Weights of a small mixture-of-experts language model, trained from scratch on English Wikipedia.
Size: 13 layers, width 256, vocabulary 8192, 83.4M parameters.
Experts: 224 tanh GELU neurons an expert, 1 pick a token, a shared expert of 640 neurons.
Below are experts of layer 6 (counted from 0) of a mixture-of-experts language model. Rows are named router (the router's row for the expert), up (a neuron's input weights, with its number), down (a neuron's output weights, with its number) and show model dimensions 0-255. Each number is 128 + 24 x the weight over its row's rms, rounded and kept within 0 to 255. Numbers have three digits each.
Before each expert's rows: "comes before" lists some tokens at least twice as common just after its tokens as in all text; "mostly gets" lists some tokens that are sent to it at least half of the time. This comes from a sample of Wikipedia text that the model never trained on. Tokens count by the router's weight.

# expert 0
comes before: " |", " Years:", "000", " USA", " FW", " B"
mostly gets: " Produc", " (Gls)", " Votes", "Team", " V.", " 4:"
router:122083131150117134096132146115081149100098111157104107136144125108169144153137142121093148131160135142116149152119138088152168096151159119122129120116160100104090154151128089125150092167128160129100134142117104163160143108108162106145136094114131134146149088103159105134097088110116106090165155099173148151099117123098159143117148105093110130124131143140088153105180158148113087135140097104145155142169150109112164155090143112149102109133176167114141115118143156143139076112103105110103116150112138141099099149113156106110121092126101121108156113133140145136109155105164151142116131099150104121123098159160137083144149109102118135173127114136106131089159129122106091142130157104174096138092130101159136088133151097115143144135107104089137095091105117085150162109101131
up0:099120108138144152099155141144104125130111108182122163141129122155110115119099103120120121118122113134133108149150131093178140096116089127186116093145109149135140149216138165104156165184091163098165115118143160150129124157135124112138164115104132110103184157090106125178124116135192147182166138149094104147123137119094142140118124102114141124112089127158108090135126114119126113121165126157132123113113119131130150136133115072128134200128148127102129156123116132164130117098137121128117158107095113118104138127137140118077112133138120128088123136109113131136102154102156110089144122140148147095153123166115128150148160102091109094145118144136149140186114112100160114121172118105151072113145111093122114140139125137141116093150164147099099090143144099147128142116114145
down0:162082135154066131111138133120166117115141141095163106102108163072097170158198134154113131119137136108111144115142118112146113137139138160158125092157112115128172138131147140157161147116136137108139113133090164142096125178127103110084104117104128140077158129048136143145170087136123123137167128115128137151127164152116162179123145199123142127154124120152097167094127125101100118136117122149129115153140075128132137151129104122118134122139143172096136149127081135150151107132149103142077120132122146130128121139109156121154115127088147155118145120101154115143144155097129102113142149129118123178166114139088154105110106159100144105165150120114110136135101117129159118102089112114101160111089135142123127145126104149136141162156131111151160155157141153151111102142131170

# expert 5
comes before: "\n", " The", " In", " He", " It", " She"
mostly gets: " 2021.", " 2011.", " 2007.", " Josh", " don", "ment."
router:117085131153113129097129149117082150098097114152104110139146124110169146155142144120097152128156134143119147155118137089154175093148161120121132123119155102108091155148135091130145096170127163132096129145122103163161149110111161110145141090111134136139147085108156102126099085110114106093164155094176148150098115123101160134118149104096111134123130143144083157105178161148115093137142096106141153142174149110111164152093145107144097105133176163111143121120144158143139076111104109109103118152113137144101103147108160102112120091125103122108158109129142148138113158109164150136114138102148101121121096156160134084147148111103120135173126118134103129088158129128108092144139154107173098141092137103156141088132149098114143143135103102092140096090108121086150159108103127
up0:133112133150157134104112144139143095093132122151131128104141103132122119167119158078115104103076147123149137106122122111146159156114088099114139139070128120109101130151152076164143108164150117130120085121095119144107201135108103092115123131106108085169141143141103110140148154109148112102113131093099146113119134184129120162129125122126128126115145150133110125141121168131125111126119158071163139134172131137152177114114114141122124103127113123083120103139126152111153150139111139134150101114114123071164150144098128107111122143088165094147142159117124146108155097098140146134148167101066135126135121118144123142153128056176115088115152133150143102169094144099090134147138163181131128151124140118093099103148147125101160158161142147149152110100158154137076126133147140
down0:126142147105134105135141136148091128125076160110115149158134142185117126118113117139114150115135127128141106169122149118151122191099104154148084165131136091117101066188068166150144142122122163126142123119121113132098162132153110147082088154093117094103149136132129114136096101089122114145155070099146136111120121147164097125107162092131151117142143119091153134111143116132128149133147123155079154144099137107134167107112110124172110160115130140133152164163115138152094113100135143156141122150104121168153097139142096136127162151172115164155165130107150095131124144141127101121118143134198108142167109126124139128150146131133134133143116140169120087126109161153113131124160156143123161173126175164132133144138093165113151081127125125112147077128117120147135131153124091

# expert 1
comes before: " in", " the", " to", " for", " with", "."
mostly gets: " played", " won", " debut", " election", " play", " coach"
router:075127085119164101117137142134118132123120132139083133128132124120143128167125086117069163118135120144104140153114141145134126080138123095118141113098137107128103120136109102151128088151115143098107117161138081163142160139102146125141190117138126091178131125109147143130114140096097071122133163084138158127137136117118161140096122110062119113134112146160119143124146119138095108096150118101161161134162145117107153154108162120129076128134164170111153116092131140136144135100124139118066128125106155134110098134079160101070131104123129128092134109098139121166157117137160140156142123100145097105106115168136095135104143112103137109154096089148128121128166133144091128132130158108145143138150122118128142079143136071152156150183135142083129124098133146105153177104121103
up0:126108121109144121102153117143127106176115153126116128117162144124142097135161126150137121136149117101108143114126123096106173127114164121155136145113108125147150144078126137092155158163142134093149167123109105141151123162119129133112163159116158145129133119133104096093089178138139119141160142116102120105128109133121124134158144100071086125129181127113098127133171129090109090111141131128156140177163111112109107156101104142108136103136112137128181104158130100124116125130143130122179146178145106130164154115135157109119128149123130083094121124108126164119133109106112159109124147151143109126139110112161163097111119063147122102115125170098106118136154119171131146066096126132121200098108143127138121136132116161127128102130101126139093103128167089193164153085107065
down0:152152126111127130144125159134134132061088096179136110152106149149127145130141114133151133145107135132150149125074143097155130131121128147110090155097124114113173168133159174158099131114120122140137156114161122154119182168139148152174127080124136192106128103161143141153127122133093093142139122134139161152130132161116108119157111140157086118104087123164117150148152096068155096129126099132100133139152125115129137116179089149104154135115105145124098155154179093083084101106153137139126097105141141104129102122137124134149122094123151097148140091096123153174133129100160124141131148132094109117155152099107139149151162138146120189112159109159152169114115114152116116155119137118103110112103116106077146140107101156096128121159112127111164125129096157133135148159138143